Weights of a small mixture-of-experts language model, trained from scratch on English Wikipedia.
Experts: 32 experts in each of 8 layers, 192 GeGLU neurons an expert, 2 picks a token.
Below are experts of layer 3 (counted from 0) of a mixture-of-experts language model. Rows are named router (the router's row for the expert), gate (a neuron's input weights, with its number), up (a neuron's input weights, with its number) and show model dimensions 0-111. Each number is 128 + 32 x the weight over its row's rms, rounded and kept within 0 to 255. Numbers have three digits each.
Before each expert's rows: a language model's description of what the expert responds to. This comes from a sample of Wikipedia text that the model never trained on.

# expert 28
Description: Team sports careers. Sports biography and results text: season, League, Cup, team, coach, and verbs after he like played, passed, pitched.
router:176141124116110118129131172091172165181120101110154130151088110081128171160159140079187090126112133101150161120123203102132097120119084092085135128118113114134132116198114121152160127107148091143143145130096120118111147123133121132148056187109078118135129159114169151115082140110178137137114145152152171127122141080134171077124134125120
gate0:146163107152141147095104134134169182089125131154117146195159127106205171171142151136148188122080116096098140084092123131147187148100157115137100115118150163048176108103141147126161053077151084182094113126113076086120148156166141144123108173136196173129190109100100131137128149128119089094103130135164139117097108157039173125198114146149
up0:110074110111093086080090083179113120095099114138123069108156158092163130108160095137111135097106138114137095185154172121143102158149122137165063137111131163149122158112093202125135131100070169161141093156098121167194135163136083127150146048147103118113116123093140128139112137131118192130150199133113139141110163100075132133145126160089
gate1:119098105142142174166144086178137140100100134110150153164086126126169150136139107110156126148163117128112117069097107150162191150161167127129135128138148128136115151100066108089069128146109135152187112187125127149154140105089101090115099167159155113108218094136133071120155134145089144131180111102132134077124148091093122059132107118084
up1:117054099107156181170191157130101119112064111148130169173099175189098137132095109132165156145124092173172125104120133108124163122119187112153134161117138174125068097128153137132128137101160157113185115169110152124120133146094140107131144168142137135078135109120112086168132114118084110103155158135173137123180130115127116152117179111114
gate2:167111159125158098095134141133151121162180107109140180168169112166110137132065116191170116074103179086141125125153142125169113123105154105124096124101191121150153095147175102145095164093150148143167104163045135087115125139096142190215086097079117081113160116107116130116127146085189173148080191161125106130131105114145098148119139118094
up2:113094160084181119195096153086100110100165116097143148124151153164155075093083130123128137150099128086090098107081159171131109162172113109122166092192133188120085154160122099123130160131104124149179172074130064152118141107068126101152132075087100095194115099144158136105133144090056091097146123121111143114081130083115178150088200054129
gate3:126117106080142088101149137101184135109161183138132139187118131072090139155147117112081104145161130114113091134165090118172195124130136091099118076154110119108146166091149076136092063104163086139139184120137143085151126115125168156096129199138138134196134154179165111077078135085121095096124107174155146064122115100172141141156146098118
up3:116124141144128123096134129139153136120195118138123051123165170139119150102124168178119130149097147158092112173173129153120156115144147130145160105166137109128136143137066202204068117139103102138145171127163147141060043114120113129146084164105174104125119136159131112184110104169130139125165143140135102140142135139133130089120064085090
gate4:130115144138092167122141124082090115253081185132153139124111135087097145136103178126164116121156120186153122136158114067115117094091141168086074173157137114155053109094164115139101210123103148155118145161170131095111110175156108137193099134168118101121160156134157161173068136127116168164084106113126125125115126115122137095132149161130
up4:142098142116107144168073136109128205118130148096093211133160139101121091090145116150121068174125098127076127140126208070151144109117098092172143119166123149119165111224145116135127123172146115168217129096137167166104132067146146164093111146173108159105113127104150118104116120100129156069131147133126138199076170077159138135041112080166
gate5:095154074139089098037114137091193159124181104110158112168112128124110149104150068166194112128117097092149135139123123143088165116111112118115172120027110081097090053081141136155078200130129114202078130106108048105123135094161091150182132165137147121084099121130136123130101144132165133160169130136155105137117139141111140146142149100163
up5:135113186103124115132142155143117119138195133103165090184077112115092085066146147125102119098125113153133099159158161124129142116146101125111084157097122148165154110129063097195192124117154155157137135111111165160111132115064085119125088100168056084135048104141134099119139124151133155105121113139124148153159110086150128145138127075088
gate6:155070174137139100135115086142088131075139118115138171128146105116099113108040139141167087072149124110104177092129110122151181170142157123095155135111117137092143149134153118105131093161075095102149104167137084133190156170117146107075099101189128121065173138165157117123151151210150077120092117126113134123137106179146081168098136151084
up6:192096132152130118125091174124138124100105133134108167065122122124123120141150100076140141116127155124129152138117110120189125168145158116100146101151102095066191144087118102151144080088117089102158109147077133151194157140122114091118126123189123114105193119157101152151132130150084104159163109132125121108136133154099099162083215152054
gate7:113156113110148034100157132113149110112182171074120178178113105125208096184130174169171161061142147080145165152124092159088139135178120126153122121160069168165120145055144142125090082124165112147116145194102177085063081094174042160173125107114132117133067135094136147070109165096131130160089150157158130069174100120157122106195153151078
up7:177171119100148088075114162152159129143171125119134178140181148120159022136167141156164124112087167061176148167133098074146117177140104094137121179166099140098146135118151133104101087092123153167155147119164097102133089140159098210190116109071096126088130153083152138095153180191122152131077168159138117157145085103128079154162113123079
gate8:125075119132120097214140121127158134171149182130112090152078165181125166141113116139151131090120105143087106088134099138121148107135136124153173112141087049186151134097064163122164126157219119145158126151105099095150154156080162119109125148142104118129165146139140131148118115131111104169083150145142134137198186173143135177113092151106
up8:148114139100123139147122138136089155159142180139115207069103102151063073146176121133153098146136127179117082180141081188144095174131103140191125115096154156079102149145164124134116070085170146159141173115107127126110092166125101155158141094065149126178158131036115151107162078110104121154070089076156129109110135116114064160117112165134
gate9:122158122118140086142112091113119140088159096125161102137100182091109146117199144190118145149155169191071140087136151145118123064147136146174153071136085112143064181173164149062109175128103132217063140191135126159106070138147215114085152134167203184162118076128193138165097148146147082139166086103125102146136125093107141127071083146148
up9:161160121156115134131163166167153075147126156142060100123113114186122118116096101101194142128151140098190140132138072103099144117106146153102086177143134078178124116162108079166171093088166167101146115099114156090106166125145077154191093156059099096170169172091131130149116130123133181138056146197129119159109146151186105049121126103109
gate10:128136063100093153152120086184112140138168101115155126168096175113060124084146080163149095200134118119082142126091117160115121158147133102155091095084089116106114123120167119125106120104152127033109137148163127145152129132093142116075164090115075153170077064186108085143136093170137107101135065162088135151158135122170138147107107113133
up10:131160189105176087128177121072115127086145143114141118112165094159170134102072104126187130055126163095174127089139105093126116115072101133119095160088148155115160146148127149140149128135120133123198119093053159114063166127148129125237074116069098142062120164064094179097155135072148158120109165146176150129093113105096149109149175114082
gate11:176139089120085170191127192148132134185163063077118095066074095079138143174135150085099128193108204137177109073143175076101112093143142139068153133099175118169150144166159110139151123163163157137134114078122073143099138081165143100146098171159135129089102146117155139094140145132103097176133204106109167112059087118192134164153100116165
up11:164073145141150122097088164111143101203099097088158155137151121152110134089139080125228161142148125158162143196160147121086117150071183124120133168186126201173054154087127078130119145094078118159124168143132122070127081115174120133089096108098108123160200151158135120191148105066157116119165131125131148121132077139109068107160109173115
gate12:155123076119122151194143188181118168139161132141101156131085173137105125100097085166148120195084176093139132130098167131166140144155117146139143225094066110116208067190083119116106063093169069093174092161114157178157138124120089149088134137121092155136166131137102141119140146134166170096128116130175135145106158120103149138127112086134
up12:142141132138115119185117218179134124215122113209083128151063180089158126127118112128092089169073118095155094082137141153121134080125147114123150213142132112144110090132135118095091103134171097089111070127097166177141144085166120150118107122176095126132158133128126128097140137117138155131193090104116127160080123116092133151168137111117
gate13:132130123131161132101158127087200070182148110169146144195066104094105125118112086139119119107118094110144112123112165087112171171137089173088134081133122137097162069111117171143117126081137215117069143170132109202163133117113095139178221152086134153112102161143164149184145153122127103062127088155144115084083096105180138143110130128116
up13:125133160128169131114152161107119108145103150145137149193038093121078147146115152083132126084098075142092118129131133117109165125123102151100110113162083181149116081109141204123145115057140173090056100123164119171124139086146138135173128165108127160105112134145159210163115171130120105038091049145150107085143191139154100122144153111110
gate14:116126171098108121158117195127135140136091158159142095107085100151137135123139102163110128114078113146160176157125094180131127054091127167112114145115102114138168125156097163151151129118172149130106112081159125124190195159107127144154130124135087146136132106137121173123161174167109160155057094181147140168163115106117147159103052132100
up14:181099148153182139119117166133142153124122180171115149070152198154172166141082132136115045197109121132179136125138184148122120050097120142063155138145105124083087120114125120121156165136115141113101122105151132163086128196160154057145182116198145161199104108157124061107148077110083068119124111130124158111121112107102099164113130146110
gate15:185163131203117168129080154084107143198072067162079072150160142080135181162118118142165133151132129182170155111138084066123125114116132100106150146149141117114103114154154172086113118135116109049134142080102098114192126047124122197174150176112072183103083128108139179097119133117091084138126148116157126132146100152125125135214136090138
up15:112172102162101163128108112153179112144099113111115069188172173104103172162154067108119088202137150137119137123128089107191133164100092095129088185144143113071124099139110144102179076081095091151157163126149092217080101108090115197147117129144137169199108131094117138164081125105178119139131175115116082162174114154071121100207119081130
gate16:176131116116104138183106124147146145124143105080164132093093206128123065089122116129072130151164103212070101150099090149111123091200159171120170097152065105071133142130090144078114133131095106110104154153139161050120034116114155063129122127157096147127135110159111073179143151092091105158147109121106145116129127134131111145078141118114
up16:161073126160131147140096161131101069090100135076062101121084174061162123137101112126143135164155076138158116150094098065116100076120130139103150073109196122137105169097068083099100127142144123147101139122125148070145159078183106133179111140127111068193083149083139126138137116057169160168145129138143128123102205115144149084125130067123
gate17:097126103140128115121148095095155113087070098163152130136144067129150145154162137164153091126157096109150165113110202185152145067105093118125147081135150099115126100141146122132104104176142038105128111080140187066088129134189163183164108174123144126167170162133119156116146119135183121147115115068156121058157140133080136073172156137142
up17:129110105140110115085122171098136149144122151094067148099111197120109146165116149187153178113054137125093149077135172095098150133141176112158108112053127154146144159073160105143163080174108135098130129140089187096161096160076111146104124127098127146139143112136158086114074116163068071105120098163086165091178084135102163099157175142175
gate18:140209143126108119045122106113175128084168129090116070109149188091104144196173110145073128175180146116107161105107149119156166157139088099117178139142126126060054176178142138092102081084110116090165135142171144184174103136137125053159192218110108103130121147129158089131126101203069113113166111077148142110179102092138123132118088137110
up18:158113113147096132117175092121171140189138129117110129136196121180123124132143113091147213144144106185159152111163126147093129115157149179108163175176109150157081156145138169155182065127103080116099115162134062096182083177104109154146112161034119126110125145119148089130103149098123122120096183121106164146139098123059117181104143164159
gate19:161101098097120100140133177133128092145114125115137104084134105135167147119166167112124098198137130073129136135129135168133175056120091069123160091141099143115117122166107114141111074169177056127120173139173131147150152121168114128081109169147097088087144154145104104061156088146142112143139092160183153157105176077176149109158095093084
up19:095114128125171180121127150140151115161150118150199084112134115137118134147111068135190121076103175134130092072102172077162106133122127201125153118111080084123109160138184136124155108145082166114086106146147144102162064224082129119125161120162159127144178142146151123155085103126107167111119125099135098153156112133115114094117109140161
gate20:145123114118091140043131147103168157199108141095123119159093113164071097127191106101101101116193171141116127080169124161156117184115095132117091139152146141125131111172106162075098118146163183136101119100095148050158129161143093165124092150147120159141133145136171143117096125144134118170088209119156179100064139122132099169106129139112
up20:097106132120135153147172123131133119181118137135167149149114168168161158121107119154127077159168100085131093075137143094105160107124135090169106106162168128143136144135178154099100162087146158140151163151158120093132106089152085057165067143095094144143110159111135150153151119151121124125124142189146135098125170153125107087142120175159
gate21:195149153136162132123117149137122188186084080145068107128108149099120164141144143117127125152134109160057096149134113143121140135141057062119186168183191150105137138216168056140097097086129134141107136101113058136169112142100122057118079091120111134165047115168142147093122109141098104141090166074112173202070135084111138102139187136073
up21:161189154140148079064066169110135197174114083153076080177087111106109151173104141156169139117097164181103109122106066118117123146112108110121167180158149141078107148175150074183132107080143169097143160122103040153085064143171091071139088129150178162117122162155165178165113120165079097123135161144104149182110111096100160151164165133080
gate22:137128142144161091105114092153132133176107121128117123113163205132141169111106129187167102154097196121101190112122143173175136154093101080159125141137129102127103100102076084159054092092083107090140154103119086096110125169179156149115066179105152139096192140108130146085116128145080131125130141190139140107104076161086133061143178104171
up22:116085090156107149134117159139106158120165116139171152097155089110123121105143128096124065096113131131111099100113116120111085067177162143142147117080136168097127111179156155047163164160108156126148108163142126174139129113107177119161150091134143174139112080218087109108133141136123177100127080068133178171137156129162133179071103160115
gate23:101128158147114143131131135145097155163091139103148177158062125120040150107108145104137157161111143120154090111165161150120104081109102129124068075106220134097140087125057129123075146138167192131126116120146077129074130070189118129173115110148094119154160155164161136167131139141147142041066124121074158140114169149099098139172106144136
up23:096167152106131138183172165164090128132132101123128216112132145189111108094178112045133116147093138094164084124093178132103150109149102150154118131135162151080158059154059069149144097131136139080210141141210104150138153137071120171175096105100097156099151149049129141114127106110163139145077106141124154113167107182126158110149131107073
gate24:157081112123089123088107145126130126154093130189093101137208147155097199134162077109133082103118076119088125083167108166155112144126153099166111112043126102169159120114147101134129100130142107120099091105146070171125193143103165145099142135171080164155168144082145138184133108106127130096096134166131081081132152145098102156113106200144
up24:179200131166086145182107144124087135133069106173163116127121107073103116133126100130103158097129061127127132154173151084122110099128114123121104157146031147113084133088124149171094162213192119083100099109117123140139147092141135104165136177160080108092114125133152175077086180125073090130135090121125151151130119106150164106170132099101
gate25:134150138108186150119158101106088100142098124117113178178089173087135153158076120153170148160161119090139117108156127112119165098101118161126147164172137181081123098117086104102102146092089138155123155154093101052084147146088120106130113120110138131191052136068169092104113124087132135124116141150113185153097134130180145105097131097183
up25:118123087104082179125137154137192149121119137093144098116159092181120098142178152107136127113131121178155077169131064189122098122149147064184130136107067084134144127147138150139170084113139120140092124144177185115119067113124106140100183097142127158108138118149056083145087136160130110110179159103117084125133130182104117127162159189152
gate26:163129140083167121069181130114131073167107121148105167105100168162085119126152163088112146144138108112168170153128136129145151117051072130128136180143133141165106131119166097136127128150154093141094125112173118128082170101156126131086122181181107126108095145131105150081141053174181145096150124099083155103143140118117099149114159123147
up26:095166114152165103114135115146186120130031109123173160170154142094137163179105106120124169140124105156142170111192100160127180104131138104173116091091167123148174112176121116130130112158068133147132091139141160118130136163145138143116121138151156111108171127133155093184168124092050140122078097040110118115175131159103116135109141213085
gate27:121135107138118134147089050112154151112148168125052111161119121112112118158112089145081065228108118121121093106063169170118146115106117148118107138129103090114146153187126112108146085177107085127123139143140153139135131119071182138148075145167206126161072137144125177114142158145178187144140095119089115134195149133148124158111112181134
up27:110124140110135149064119147112121112078130182081106075190158178154125096144150152136087099149096136104177175155150025149129138129105117088161084187165097079131115165156108109130143095122099098144170180116134153179092137099115127117150128114116158190105183130168090112073135099167072156114059115102157098163086144097136141086105117055063
gate28:163184148134094103126169194058155153141123191115097145184068191124142153171128127125144107115139123135156187112137115098114118083155135151098174119149174132114157144180171126104173111092132128123091152153100128131201167057196119046098082156176102118143130134105099133194138136138173163162068134154119141162097144104140130098109157184144
up28:168111123107143131169153137130134149166170124157074119125136142093179128140140118141175149131118078180095120144124147078091055103085130133161151091115136152137191141150134090146126111174133095126168154123086194122183137121124145033145109095064096115111077128079112156138135134150186142132107184049163159138065173096138230145088172065171